python train.py --n_layer=12 --d_model=96 --n_experts=24 --experts_per_token=2 --d_expert=64 --d_shared_expert=0 --activation="swiglu" --moe_layers=[1, 2, 3, 4, 5, 6, 7, 8, 9, 10, 11] --router_score="softmax" --normalize_top_k=false --routed_scale=1.0 --balance_loss=0.00824 --balance_bias=false --init_std_router=0.00983 --lr_router=0.00162 --n_head=4 --n_kv_head=4 --head_dim=32 --vocab_size=5088 --norm="layernorm" --norm_place="pre" --norm_eps=1e-06 --positions="rope" --rope_base=10000.0 --rope_fraction=1.0 --qk_norm=false --attn_scale=0.177 --tie_embeddings=false --parallel_block=false --init="uniform" --init_std_qkv=0.0437 --init_std_o=0.0 --init_std_up=0.0437 --init_std_down=0.0 --optimizer="adamw" --lr=0.00352 --lr_mult_o=0.855 --beta1=0.95 --beta2=0.95 --lr_head=0.00879 --grad_clip=1.0 --warmup_steps=298 --schedule="wsd" --decay_fraction=0.715 --decay_shape="linear" --final_lr_fraction=0.05 --batch_tokens=65536 --seq_len=384 --doc_mask=true --train_tokens=238700000 --steps=3643 --dataset="wikipedia_en"
Below are experts of layer 3 (counted from 0) of a mixture-of-experts language model. Rows are named router (the router's row for the expert), down (a neuron's output weights, with its number) and show model dimensions 0-95. Each number is 500 + 40 x the weight over its row's rms, rounded and kept within 0 to 999. Numbers have three digits each.
Before each expert's rows: "raises" lists some tokens whose logits its average output raises strongly, later layers aside. This comes from a sample of Wikipedia text that the model never trained on.

# expert 16
raises: " and", "-", ",", "'s", ".", " "
router:520436521542518524509496470512565491496525598531485537481500528530540470431504461428507552495543489425484526524457530519507557483497497416486538454501464570457483497462547570610449522509489443451481552439550552472468509535476493512486488480435494515541495539441567523504416470499536456484
down0:518592549525466495432470509548451490482533429477603519539516504518561507579540449488439463500516506569389528572479546475503515423471513459461465487487530442555508488503474564542481498484493514549441499445521481501456480514519582495481518537512449502463468518505451498536485444490463470528
down1:456496539495456537482541465451529575520541524513481470474501487532507532510473480538455461514420500526532500485420491495547544496483529518538550425588479525521535508507472434485469429539513506451408566505469490547549563577447495454506529434414565499560557465484533489504484520556473476489
down2:539469547480577478453449509493507436478538541524526455532497499476497519513524482463471500495511433517524576489503573562530441500433517477501467530503575492531529447515486495557500464453483478551402425484587482524558513507502469471506563520551499483511513486536438506382545495436510558455
down3:552508508513409482473486464505505547503549457546567551513488514523381470488557561432515453532465562488501488501474513527555484499526490575484540445499487504446558509463572485508515443533467535472496468438491509522479505546466522501548500430455524491575512556492511545407433512485515500424
down4:583485543511497509477449532483473442408508495520490503530436453489483495516459474468426539454505427488505528557551545586567440456500449531455517484498469526521466509451493476488469580492515502540551483526506499563616465497550495485526452512553453461510571451505502593498534484489511481511
down5:441427555540549512490480473487469464465506488496571479536389585499446476490484507459462501485568497553551464541551511482550485511518516421473512545447517449502487450520569526519603422545504532476537534532514578496487477434540485532470487552506492482455535484489494458468465549460530523513
down6:512451519490537403487494435515547564463524501524472541496565487458569573540530467508496559525463474476549520567495558534529480481407467532481446449505498506485544448558496530428545508517496507518428517505531492541516465475450536525528549440457525511455393470481433493501522467541536462525
down7:541513512468506439493446513503460508479521553489517516515542458524451505435427494550525474517523529492541434499515548464467504470485474544475558500469435572488468496531487493481473429505499490488513525500544585552462549522519506477517500480572550477497408474469502526493623425587393482517
down8:455499479500495554463456527540556508499484412532508535498485559539548515485571535518492514597442541440493481400488438517462437489494532423485527479459513473526570509509529505467469469481555474546475531440513447501526480553592405541509441470494551499551510498539493508532464492441523504508
down9:486492485488497471466484495512477579527550471491555472491483466489553416523425489491526420475537527546516485516485474521542598526500500513552538492472541552554446520516524517480496415506458535553537471486432588425490534386546486517463485518509513485458487538428452529559515449484542502458
down10:488517564456533523525459416570502519495518571515513512463489464499427528526548478517403556557492512526459440485547528488520436509535485517459473446523485527423503423466506442476504529528505524479460536522414504514485474530534471503478446480498469532569539482618430504518496502525475560556
down11:435496566392568527453548508535499510503508516477534455487457513463554466457512533491495492480453536562493513545453485463465496508508500418512492494465536507486556396486480472516474503435491514535516480498471542439459489574567440551512524511470537473590517441477621472463518505507501535524
down12:411498556501510491551530574449504446496415490570481501477573448483483515491527495462531400547442503522460494429486524451531504465467591498481485485538484475498484518541431424515486519468453571530524493455495553552522459556496445494520545547466499536489450507511538491480588537501520535504
down13:463384583524526508502563472458470495495508488553551561502580472508460481566509568527518478430478485533543483488503463556556494446488530470439525406504558493526530494540457468510514486473523518554457467530494566446526483469524489495493536541544503438440490523471415468522459502513490548437
down14:592525530504489475450458492429467502473513472511496507505456496481496479599455512569531505529523493468499439454544526530483467522474499423514567505435489559450411483509559479474456498448475592533543474571416530500482553505504523510426490487531562569473504478485484526527544445536465487537
down15:492469531465493586491517510512434500433496505445443531446481543481549477482415439505535532495378505493502554477512517491490484508537625513482519518521545491584487502490458535461409451482492436506492507520515475474533556515508513507472529478451566466475492481487556584545488516551539510457
down16:507455467528574456517509559507574447494507504509521576530528560500435537469493496422432507469518514507485592505583493493492513475545517513465483397477548516534477478476488492473578528477557410525472485503503481393494452543519493510473504565547432455506518490532439471503465489530481534471
down17:535468534546541480486580394445467433524529566488459510426472531500475489499523452551436486528481519446449420529514469499520553496407529506457551531560550428520500511512532494508540488522435534470453553551487525483567541497491540518473496564468509464439517541537455490552476461516509526483
down18:495544539520412531519486553511480582486437500524514486542502487563420498526609448543544473499468488480468488470455521449514455445448450506423504475524573514539568549503516528559478501539495525565534507483528477502493447536440483390496519482472515528453532499445528490510521498547454488440
down19:509472457453615531484562508547477515513489534492536417581534432448497465466520524509451470527576516545485556457458474458509450513474450498469520457547540493451502557536581497572503510479511537550544517502521482475436471525475497465435494492455512480466455564445474481529527519461472412523
down20:541539556512460542446481473472479502381543471479593502513545539536485446539468452484537482539495422478534502527565510535520464494549512539480516533475508502513484430595497501510469483547502507473423487522450494491409493486573498455538500546457503481527422533470465459497479535440566513549
down21:490473505495472439525502502481497522480436519493497503556546497515480432561494529397422465513488433473542508542552490520440530516523487492507549539517510450523454458487564504490446566554479414568489566571473536524475496507496516445540547595490507470454588525535471462477441531484448479488
down22:514476481409472414498484451489582512524533482571490472475503550461517484505453527442506483501494469467520475446505499535530535533530489552499512482515539474455518520518588467584521555490458486525513476414506520540481401529507514491462467539458475494617603479578490446491463499492510504535
down23:535459489479565451484456530514460583493507496533479493478543472478496432601473512447454544495493517514451554501435551517556499528506598444519464472445527499531447546468537462425465448497481505490492548546455499534476577488529468512407477528538562468546514450562466491562469493498519493478
down24:494464428516479453495492440531511557506512509472481513435495550505440535473515482561525582506516545485499539521525445471459473532437567523569492492578477485491459497452379489552515505483493502474514557531434537476485486476457548541478529367449482500458561469517544516485525514571501502503
down25:543488452536498506497570540431484458451518495527435473459507556506519427451478471476464517475465606520523507559502455457520494494435546483473432456498451469521461519459497532554492493502501525495506549489508538490552604515478588492532544448497466512492464602474451536555464523513495545425
down26:481406417531508541532467480525441472492508458535552417528444469519528478523560510541551531458498564481568513519477436436526497497537455465607430476528470558466510545542479489457457485494443512526486515522570466546507491508480459549460420492555531492539499496496547511543464518549510540482
down27:533459434486538494518550498513454506499513440438494515421516553412536493522445475567517578593503524518512489537511465491521477535420444510508492445508524451485464527549481500538502467555542553488495558406472575416480564500481505528523473437442484485495458505504499522456475481527549559514
down28:473535467505536580467511442513490445572498498503489536554459517472510550470554557476428512564496533549530553486499547440547443492518436494466497402583466518543473466564492481504533470513512479552505476477477485520480418409524487533451511561527482551449541424523501533448510477466535497505
down29:526467547542438518543432482564437445461487510499537469495415533514476501516535487446529472508484471515586449520515537529489556521566399557486483580521545518529505482446471534461470500535488403548435470498469499497463471469587500540521559490498476552447484500466483552511462503500554538479
down30:488455491513480459528456535540587445513490474509550565494537466522558432481527533482531514471454526514456591499534442439499473464483510461421453477521512465530517408570497439462512511458516448574501501539496492427590466542582486450494553517487512481580487512471518493491499495502519531445
down31:491535438445477515496556530501492551469560510531481468495452452510516483578551525515534560517419525479534486484474500487416471523459539484426604514488447475506468416460452572496546464558474502544507539488516485485513461532462474535525437478503474545475486557532508505432417544571505541523
down32:488446513392581495464529542560480429559494412498463519569487529508546484468538536524526514512471474470459550544493503527482565490518491481524509486533507472526451444467474542495554590540518461457508497544483493532384494527474452522536488509448419458533509513541504474463531541436443504476
down33:445528513483515506500440525512526507478484519519550474560403501501561450479515467507545492543564550580513449459468474506438527435577471470486543480401462532509494452463516505461538551528505461536440479485510457571446500466541502482499451495522481573488533463470512509512566561462562437558
down34:499541465468505458492497591480534491517527613509505484602477511525470530515513585531466535471501467502522549500523450534490553519519449481453523510491527448536494442448487502570518532508389459484491597486463473424534461494526501547451495435510505484523443510508479503437469456517502422535
down35:430517524523534508473467491549499503503525521496488411451470518522465466549444549522460468475442529507515509478502516489580541473535500535507495466418512429514517475544515523541558492483485529523516546542413559467558506486563434557425515516490502439410544533523485544452535506557590440477
down36:526533513461509448523448480544515468548528517551467429520500533613429417515481524460489510416496482498463503525518576476483509495487490516511477536519550510454534488440520573467508556443579427522545479540463492534428515529464517422467485484543505594551510535528459457493444500482502478496
down37:466576542515510543444493495533531472500529485501480608499585511464482519468529463477444496535475475533509497509524481558471472447502542505523463525536450437504451509529406529532479441532527491417465589519546534419513477483500505535494531393542480475520534574502547490467499423479463476480
down38:394505492499479467468506519510441534490522527492451498447478540537454445518579579525469575519533476572525480496517587501485509554504490462472464506440477522433571528468463545558581465510554450503433475507484511510486544476535415523449521444511530538468511570459483508553513469458514486485
down39:491510433443553479520579578451421466453473433551463555522489566560446447531501491468469549438507486546535448511534546473511472540515518530567509494505529467520524523531456556574464429493522488472526505522407498547529505483530444453513462548539455511562475495455517461461542498512521511470
down40:534534467417523439491446508517576523503532531473516507502506502451586516507502529531512496463493477539498600518502497557464523445486536467495480410495501495546420552573501566550537506423531438553475495471499474532529510505535404532416487461447552505503448482538490460510487476542445485469
down41:494513437443517476525493460576454539483512476461531464528513551477458447507521497462480513467482493457561496573471463537513478546511490525506526528475534515527526503526450518420466546494483503527443480513435504469586447506481473470651440486419454523537525568498451494481513485513605529513
down42:433469525452550466490443495538444480487434452453444498488513521509585578498499502512597526469501446501534541442521477517478563489469437455533408495567550446450492509483497526501495513487483573562513461513541424532512497548591528454529558523503555499547509506555501488499478472477498491457
down43:462539538455513465517465457533514538479537512434513484495498483478480493519469519477542464472531532495557464524521472526505505487526545555534516489608551484563466470466476505477566550500502503512465513413469506456511496395515620501478449533443493509387460533475494530509508448595478525434
down44:533471511423528525501517516483421539503508526479490547515505460464504509469462495544523487492578526528539447578490455517523444417516507525566481544489494504432500517485544459500461540542476504471445513541559524460376525435551478484460548583526535447489443497542488477476480477492565580450
down45:433518519528556412414522475539480519501476516445475497434514570504504492534482406537524525515490537505514548543511501486457462500565543520482437443464530498511543465553447447476453514475492542466464561547480585440473535491487470489544539535472512450525514517508458500556476590518549477416
down46:559490516557561501536536438496534536456533551446479491566503482507443504492516479535518559463524432391516501557484495532527490523528445546432467509549537490518520504504534543528487538576530438519512534492457486492471439496463565490483499436459557520510491397450520493452446466472516553420
down47:479482527508491534468434494488517478537510483535550538487394570416498510569508562443467504461516522577484528503482474509532527459590458498486475453554558476502480456517464505518456514427451479587473477546500530504526476515489485455519523534475576461580564512524542442447469514532478513427
down48:507468456550569519513455540413547474532506487533523554452579501512592552535573537500518526490401511547460491391478510507544471533429480541480481494483489484500573442562468463469562478455475507515464497491482565497512443499546468544444537502461453543486513472458497499439504503522515500517
down49:471550424497455550576452489455551545522548555455543581554513401552475480523515543554539496507512484509485483443479496430489601562507502499510484429497504563456555514484519489490449439480461513484498451528529531529468513430457505496484453554460509535510511479484527506465456439476433512467
down50:479487426470527542456511487485430559548476495576465541545448443516449462557486517401484482551566506510556434488499447502470474548449445473504529551516536414553483513481492512485486505469465545479537497488546578549466499505483566508525534457584461450435501536510518483490539474443494523535
down51:544532532519566452465503526472477457599523502418470465501471549496550570469546492416481500473501492499432604521477493484451538502472481440468471510452444489503467516516513543494441558563502464520562428471480474467495558556480530443520531508552532429470481478512500536550511509565553471516
down52:509475541521535477433529426448543523521500526467509504532543500523493486514475565490443502549484521481509510512481497519549537458501498477474577441531502512532546536452539510494556550502479458560446559523517411534540508482520495450474555535399516520528508408468398453484403498551440474480
down53:521456546473492539497429520472488458425420493588490474490486509526496470486478481495459464460498502480481539476532536545541477455421571447526492479515460488463528526483531477561458478530510490511550594556603484451547464464488504501518530364476562543500535502529492548516529493451482495553
down54:507517486517459547452515455581515441512549568470499474569541467515539507544515443524529515487521490499540461505465530487535493507434537545527427576478509520505548557493479453532457529477518485544536495510537473488529615467449576436508461522497485478495414477408436463482443432498498463491
down55:462517499538426494512497541518490502534507453525461433492517537494475471462531467541495619463509479490524513451482526483452523471554490547500443529526508496408485522519504434522478494535430480518538494527600494538437496472514514522496550496567415533443536512527510452541568482473434433596
down56:584512459568445456524473478524416550478468568472472538529509454537494513491516500522418456482554507518502431560464466511473523512501449458562492544501524506551497549558519495505433470444472523432581484474443478458478417553458462559526494494561539526483551452518505480510562520481521516543
down57:474490473542538481541478488553470508465473444507508551472453458536525529497471491515379428501544520422549420499476500556494488464389506521517488569476519459456543477514522507568455573525496480529503499485524471483520509492483512461532464506568571600540483489570496549476481472469474570509
down58:510388553557519466513461506625467524506514514504514471536477545554454467520498556493486514434563507441481503572488497521555560462513456544502496550472514512521508431537551542427448586504491560489423478491508512493482514519478504478546501453508502523499446497477484467460473401509510441528
down59:474494386471493556441481471583530443474521481537542504517421491498524477493465481509516469462493522519521449497495514494457474508586442526473551548484481521554513448573466517475511553542533420523498420461448545500433470530558524525492486582521495497560501530426585498491521505454534495471
down60:586546471508483519464477601570483517488535475538530529481495510452553439493445461488535561460516454550487498558533526490489510510430503440550504452416517483442546440477460415484449455468453493531435533472514560464516458498499571506478594507453544528520504468523498506520532466535496458503
down61:461538546436545405565485527542563480475526464536415521513554483501532555495510525583552494511549507482473489435513485484457514480448542521506496534463529486506495515552545464437534413554477555503481468482524473470512451476473468483516426527482511554436475512468448537444510559471486603519
down62:531465480488466508500525489544552562550464473488417513450574555517487519455558507535407473572475499516493448477495507487504549542493475475521417431568434581501513512521493475451559558500563487418474464489435453411456514483556490519509492516510459492527550504501475510521577498517508495467
down63:482392481389519478478524525510429504483506510460517495471519502478604544504411456514491499516520500499478592556421494448473481531492543470440519500495555481563581539523504515486527436508537539524510497540554505534489498414462425505491501477492553481543482589521469486500528484484490534486

# expert 23
raises: "-", ".", " and", "s", " E"
router:499515461495511499547466477622526441489523506524493534490466514478496467576552474423486491538428495462489543548470500487518469507477553516519516502478512414454583446498507529589462502471449501498567562503489492513549466458522521436565510578476412436500458432492464484523511519496546453485
down0:496449462509478518560476527539476556545495425559539476497447549563432515452614478461489454522506527516531485485424568551486549448517484514490484525444412489547465505490432581436521510491506458469523495525529551489452512530514526443523450488558529472472471470495578475557508499505535486461
down1:484438483500511487530433500457501446436528519494412418427502516460495473485421477562440517484444522494543483518474505559509438497528484495520506565467558493470452483560485524535515520465517546511470516472521545445537522547445521485478490498546577420505544527527501552603550519482521570554
down2:454482511573535592454441492454444422580486529489473428482501504468495469522443471506563549449472520452535530488489528475422533514442513553547542557490537496477513501510534435540492544440605546520517457561492530480454521503488480470536487460504543476466512538524522507511587501480448479461
down3:470504454434538558525492506542474469582491477527550543510516552472595490535492522541496539535537545457526476479441562519495506542419548487549398492459531454505490454476511490497480523449508501409504488466429499425532512496511475463544448536500502514477451463510491436513557537567487531587
down4:463474582469544480522508539547498474535476468484451551462562503397471463464535413470543534556449510496495461522508555491515465536479507507503496550476535403552492522409580506545504533546529447507516545485415481459467497571510463530466517480508502536439536477507431461518509557457510517498
down5:516494506540549557470527448421470544461478541475558503456521540527444460514410563565481539460486480456535535467474450487546488465529465499493485407472551487541560481544470573505414516478534509517442512508513509454501519481542440532519530549544500451456517493534548506389483465543527537513
down6:496473512550494507477535468458553562494470541466545493535525464525543504543499514531544450504503461487469569402482489447530443472552489431431491489469579581556530516550593523463529498506535465443474463493500514488421511465481482513481581542426506420504508552506486492476485499439484567480
down7:529461510516490577447554408476506494453470514442533549487528509492473423495530429485447560476468497447483429529461492497522511562495513524516583492524545476463518481558531531486561437475477492429451523516535477501541493467556519587542486435489486512566487558475524433527507463512491577446
down8:450463534473521520455516510529548471442498529504486482508520559570571527459447438531508453544488536567521517481520496531541530428496431448480552503531519483489469451498554534480484540511576447499570469480493483414440489488466548507500603568490436508523456472510524460438505456446543451538
down9:477415463423558506459511499492532490463520517431476521512481493466587387445497544533556503534453501519451553507470514533528481521521478483426479428481561514534533543575452536496519531480554484568518536504564470453547494441431501501459519492543488487464568476501493438547521447521512518486
down10:510603500434487558533449484594554489523535521476458504486530517432502509523464495404521535487547426458509550564514426521519556491465482527556496505500479508497438489485509493530563490466508508446459485531536498419575503491444526506482531486526441443397501531455530472526548511549505507480
down11:521469524510505465452567545470507400476507551475499498495539569515495492458431496544489493516472388516489494516536576504530483526492559492475550490385464481560486519471486591484475534506468491527540533508454514490505532530596487539570575484479516480455445504416487473509436498508494543517
down12:514517494437532484476433434555553520540527539517489445517485506513486458555486531501457524456473469488524505528483524517549524517435456567547440534543493546495427513493498490560531556513498535553441504471503409496561505505461550411465513511480549522540517471571462496469397413550476509450
down13:515456605532500496517583400547477565447515485385534440464510505494507438544493514522449526460467478519453437541500493485522510440504545544433460571510575495494586476510531582514519559494478562468508492486552525495455481505499454549490513503458469497480492496498473473487480502474533534461
down14:497460486464485527520480545426468572401520536527496544430491464499456541437485493469446485531458514481451442455459462531473474487525531524508466487542505554490504507581467481469488572539532453510485549493516602525525553510397474598512513557468493455544465464540523491505515520498506555550
down15:507533560468510454593427466507467543489519464489466501464604461451449603512507398578522522489482460452487490510478491471494478509496484492472549415515540461517504531529501502481475591514502497537535465531547558470533460527468475516521502471534510526448488462452522562443553459531567523475
down16:457485497522497492528448472516434516536551546514432450491427536413518470523510494453529488516461487514555474532505521435489468509518476555543442537607489505591534522490471530519523427484513460498476531491462512521428515562573484451480453496543544558475440494473478533494567566561487554464
down17:545524455490542577494467492470490496441554512433478471444530531507470479482501535571535523497454527553515485516482556461469443514554468448477551504452522444498511458515497486491546468494493520473547510466457411538493511389569530547489475421508518588548529512411557522572539484514518469490
down18:519503507409482518552452534511492426444538495554459541518491554513482470475485459454547518474534496507564537473443478577436461490547459549549478468545445486529581453465453506480495538558565477488485452527477546512447506590487532496556541453552502596468502446480486482470527486486481446496
down19:502532525506490531532491475501538568435532493587518455463419522431448510514472569516364458567545453495552515451547484554497574450519476492549563472457526487431489522563501535488478478513496449481535502465540506526476497514487487503421527522451502525520496534568499486463478514471421512479
down20:521443505544487518449435467495562447462501466535466475525403472512482498488561572510486476463570505501526445569489517558578463445527485525504512571617489478479486500472560473483467497511504524572545490535481449463518398484516452456503426491540504563492513479514561529475523485493478496470
down21:494476479472588538480516513539539477447570451502514493473548466536471505481510433427460522435454408591437464405541500476505472563500596539514490524494498495514515507484524464517515517422459495543501506548502490494530532570504502511553465453485547547516547489523477532523400443506531495499
down22:563461491562509514527515610473455502483479483495516462485608512534503521499507567544519585498464442488464533495509464502453504512497465469529485456483503510485497516499538451454513567501436596436477448516518557561535472382496467536506530492464432459433524580473497483481507509493505537483
down23:491487452505492507492411421469597475568519490427508410587388527458507496517517521514524473476473550388488463526473498511515513523556540542538467525535537528441441529513522499495492480507439481518469559563492507462463568504495499526522457509461499477556500448543509514481498503535479557477
down24:510441499497515521496481572489422481514477578479492481499534491413590506534445468461520465551526406521522543517456524534531515483402531520474562469450539489517513531560512529541511480475477523600483530467453604471539490516471480480472497527497507446494464536442497469478442551450550472499
down25:505491438476547502536481491515594462456486516512417545451481512476508545565555459498503538563475498441499493597474481599437536519433460436505542511491505448536490444546402515525469571511456486557522524536451548546537491524467451479536487506508434457513477515524509508457514509496500448514
down26:552520508610504474510484590533433494526498594526457473443550405475456426543496492499549500480454517479474589578533487431493487534524509430442555492473477492482485484523527564480502432522472508496514518453442449522498501545547502518451542543516452490494482519461461457527537506542495512501
down27:482521465484453499484475521429519516497441515540600530518455443467499470496526564488476421567506540515443457429528461535538444508630518521511517522535523471443541481551576497460463427513467527508519486517491483455490556575483513465534468549560512477544497433487512482465463523463550509511
down28:456522488466593503499509535538521511540534448517555451561459500401488546488454512537530504528544460540477469376485541504509509449440465542495485568420497536474495473459550491563463526508518541471473545496500543455451485473552502589542519525423503486479562518525513493500488464478521433465
down29:432544486435549429548499535520584511499520497498496501503389609555434496520531521485459572477475488456478550478538521477471557501413477549530485531495492445558449489481419500488530525549518469507539503552514477541497452551493516496538528551496466532468510485514494499486411480456480445461
down30:436488530542499537482473475483474509451522493456547408470504580488522511516475535517554497528533495537506495584415516521456518426459595514546573490520543453408468487522456490494582571524506473508448558552544508495523505468452467560473524507496462496435496505563560462482506477475467489472
down31:547516516485450550404550504507526459434502526451515554534525490482479456507400533504531480523445538490469501569514501496467479520500522483543533490490518506478487509431518544518483480433517605486463538609506525496481469455506534466449619487420524564535498491488500496538495470527463545432
down32:525481544499422499494520477524508481504519478499510530465460526516617426451419477509512489544551505556574590450491421534521536521508532475470501547481563445542392517452494508510486484513538412561514483504527447551483452480570491499534498504523468494501558445478511468550495444479464487509
down33:503545490541477507495530542525399439570522541524475515524529540472432495519553538545484550541522546467514547507506475466521453500475485512601495468442490435478535491493468490464553511481479577399504451476545493498491462457423528480487511512488495474446490470505419495471587496540572421525
down34:538537494481484507478451476490511448509447442486525518573493467485499515519453504457537443506466489450446540403494474435539530478589572549502457513493486537448549497477511457535536559599513570471511530514544495460440468494464455552471541601528528448509481525550482535464523435470484480531
down35:525449496431509414511496500454449485533527541464549438553470476522521493521511574520497500475466465583475568477511477513482478522538519540527480602519480560487496509495519496466456473549526532524565502521531514514479463453583473557440515425443575445509468482446505443551446498552486491427
down36:545506518484561516488518564462524462522525514530481527493548547498452426485463359498542515492465519501539562550543502485481465471525556505437467411495510469434515493487426473453580557463497506504527485503465559504466509507540477531468484459449550518459444548482509502620520528536505472499
down37:528473475533486381499548475493531508519477472585506548529509529467521521434489544446509464467432461395454491462464541527490534545482521525518490540517457529548453495507590461540455518498579507461426461448507470508503543479466497530526476587527532488584533527482528486482533439484445511479
down38:523508454549556509432538492484501531490575499492545475507540464456502508431514405478524485461448535556500498456505495444501478528542474570468496530478555494519570437559554456415508481488448458509415510506491489494462506462473476525475575487519430529566534515513508508573470583470571462499
down39:531463549523504425447456438498530474448514475536551444556469555501526527499474506482494547523470508461486469551453533458561545472476521566464499504536554458527547457476472500551470471514532478593438545556535546497484475450468497456521488527526455538561554498506496503494447402576438481429
down40:502503537501475451524528465576457514494539445496463463558424535517489412549522577443569457502500513473570504454587533484464532514497615500485435567522444512506523499499411532476488460454511523583502458455537526493510538499494561469515460478541517470488463448471476485505450509483471509484
down41:524481543453463500491496480478452539560488488476601546469552501436530491540469481567507467516505532479475531546542508470570449517488488521585502432470568495479615441518529494522448470518531526479447487445585573465514512469461458509495522425455490480549473540488432435516482532477480509484
down42:482435551502541440457536542463554448521540509399514522485479594494538589540473442521459530520509463580495539484530544478542454515515518521504545471467488483492531470479490529431541427517531472544468481525483462457519528474488504494462510497472480545450521459575413460494503580436488567490
down43:474453437502558505555519536502463467508536483494503413451536469557476454553474491455542482474501452510461514451486459471508456464466604445556467490530512472448506500452546444550575536530479524606550505488517476536479510447493521499522501543457521456565506493512478564572452516493586467475
down44:544503534489512484535465523540519512450482502495455532457482521582630477514524408490407515456487426492482558526476482539476514523492487449471547547425470459576542522519524508505507541568487450536478524539522451530524441515429436480540479513422520486500547491540534491455524441453500479495
down45:471523488510453460502509508529476453532482508499475506518597483553522543447498460521481517512480406543511533531536514456399569503440499439486506546482532481528450523459551446565517493577491486457504497534509432509498441530542475507521484480485460463467578415472526537517588525537440453570
down46:483396556538503480531528528490478495590520544479495453506512427508584479506460421440546470486528489472534505499433544512496451512524493528456571551533537498510437537507498492441529532498520468497492567526486548555454472527514455521482529455535480500410501580399483476498537566459485499476
down47:535487494550442454487511501470470505457497519468488591501483568497510456467524503547513504451553500571601529505396487549549516547564499532515495515543482516534480467553448491451494483411518539470461470512476476450501490444574543426550511520504522539573484518464475475482534443537460463428
down48:450454526529575508472506516493524504462598484443514466457522576508576468416489474540533541430478501483441462536611512551480465542455472425512454513417475494541469436538440527573467501473531514563514529512471461493511497467536504570489485503454499467478504539477528502493495489540518542540
down49:505528517481518479519446429432536517457503448497399457493581431555497551546536402543481524506506469550486492462481506508525401528506503491533505574520531520426551512560531496579543521483484551535515475478488465450493488538400505518516491460529503498476511567490427553532474522501476509511
down50:537365505606496513479502416459491531486464493524561491484493504461561487538438458559536484513523466591532523454536548501501506483523484476459508517494559506530554471511442471508432479526541482462502502453446496488489535469519462519580524497555466488515496480492476463437466543517557600468
down51:517520413479458523482527471529479555540505485510435526452516441467507547480562482539562503541553448475441493489414498532448512531468442475542562504528511476430493507515529519530477485520477458449530584481504465513613450480473539557504498451462503503465569515561538442491544545472479434544
down52:463570509467453487512479501557474432582474440532522514483565449563508553459518528479500516512479464523470532495506533493516448529501510506502512431561480463454491493449526563536529496457464465501479482431460475490542443598512487540459563593473473543531504439543502497495481475425524494614
down53:444586479546489488573487457579504487499583486529485503483451544512499446480610542524517499541469510512501447417452511503543501544489478513532474511501431536510451469496473524428495463510470538523473448485571420577504480498571529440518432482513464533464540490562508538424499478496505500488
down54:541538476563503539427555507523489521555488554490527487438529509394512493473461455478479514548535456545495467437509483457517497448485397501547434483471601596537489511501481519563465448447536450556495521476482477521453568469570538457533473494509522492530485475494533508520500570470480495480
down55:412548533486540548402510551546478449476473486464496453471560491503516458537453495600530500509503485464545545500569504515491552559509544420527500486504517584522517467481524436494516377518552397539450524484494486538549481448527527499495536438480510518503479504470449491516497486489499517477
down56:475536557506481438575466464554523564540520441467558548512504511498532465537528532489554512487432453483442453502461443464489513515498508496438479522520488460529524488468427511546483534476533502487547529539632512476565460489499460535440508478426490492495484574462507467502484453585490415531
down57:484527463537477483521500477527494528537522515516536508534481452494553543547533429499477527548515477485476458412537492437455520498550510606497394588492421525436505518531504522550460507474504440416520573492466545504479491501500450503480455443536493495474493461564529513522546463569434460533
down58:550489458467529473501464505477473527492536555511446472506486562518509578418493451482540461439484434536533483477530494546456559510528576508479468491491458510574411512507425557503538432450450506436485482502517524457513518520528588579504517454504545427487461508514517482469572459471479551532
down59:393544573467521491485497544548501495483468487499469525425511523474428481541541509522461473517589516489541475478541552526467527489502519465495449504571477503519534543471491496481518457455445463490451510497457531535599474490518521385470459502518489584527439590499531526489566500468445486461
down60:548507402457540464492482467555536489474566507546451494473488520529476527502509499524522533513543515478482531585499378565483542495453468462475415540465516479514518475506445523524486473395471541522568503470602465542495469534463570477507481449528511450552477501532536505451525518476532509456
down61:545520504484518470521511548413501506543426535488503519513436475466509437523469541498446530481505495422490516486561527598524505501537553476438566504513561488530483492464521511496501511497451440594519536489528467460467539495482385516413440517527522547534520534503471481576512441429522471490
down62:556429425478493507500492504533423482540481458525550594517513489531497524510515559487511480436514424471522534538484479523543507536431487498482472471463522493531499515544541555539419517495511516585489451474472568456495502464498491515531516453580343443493465545515489508495525510462553500511
down63:558490517427516457503530494513516494450477492457477527480576452560531498505521508480441540513536499444496587518486483457503433476475503438462533528554542528472533558477510498471542505502549504552534550460505522553625469500488480461448563431415544441443516544465465435524552477489464504473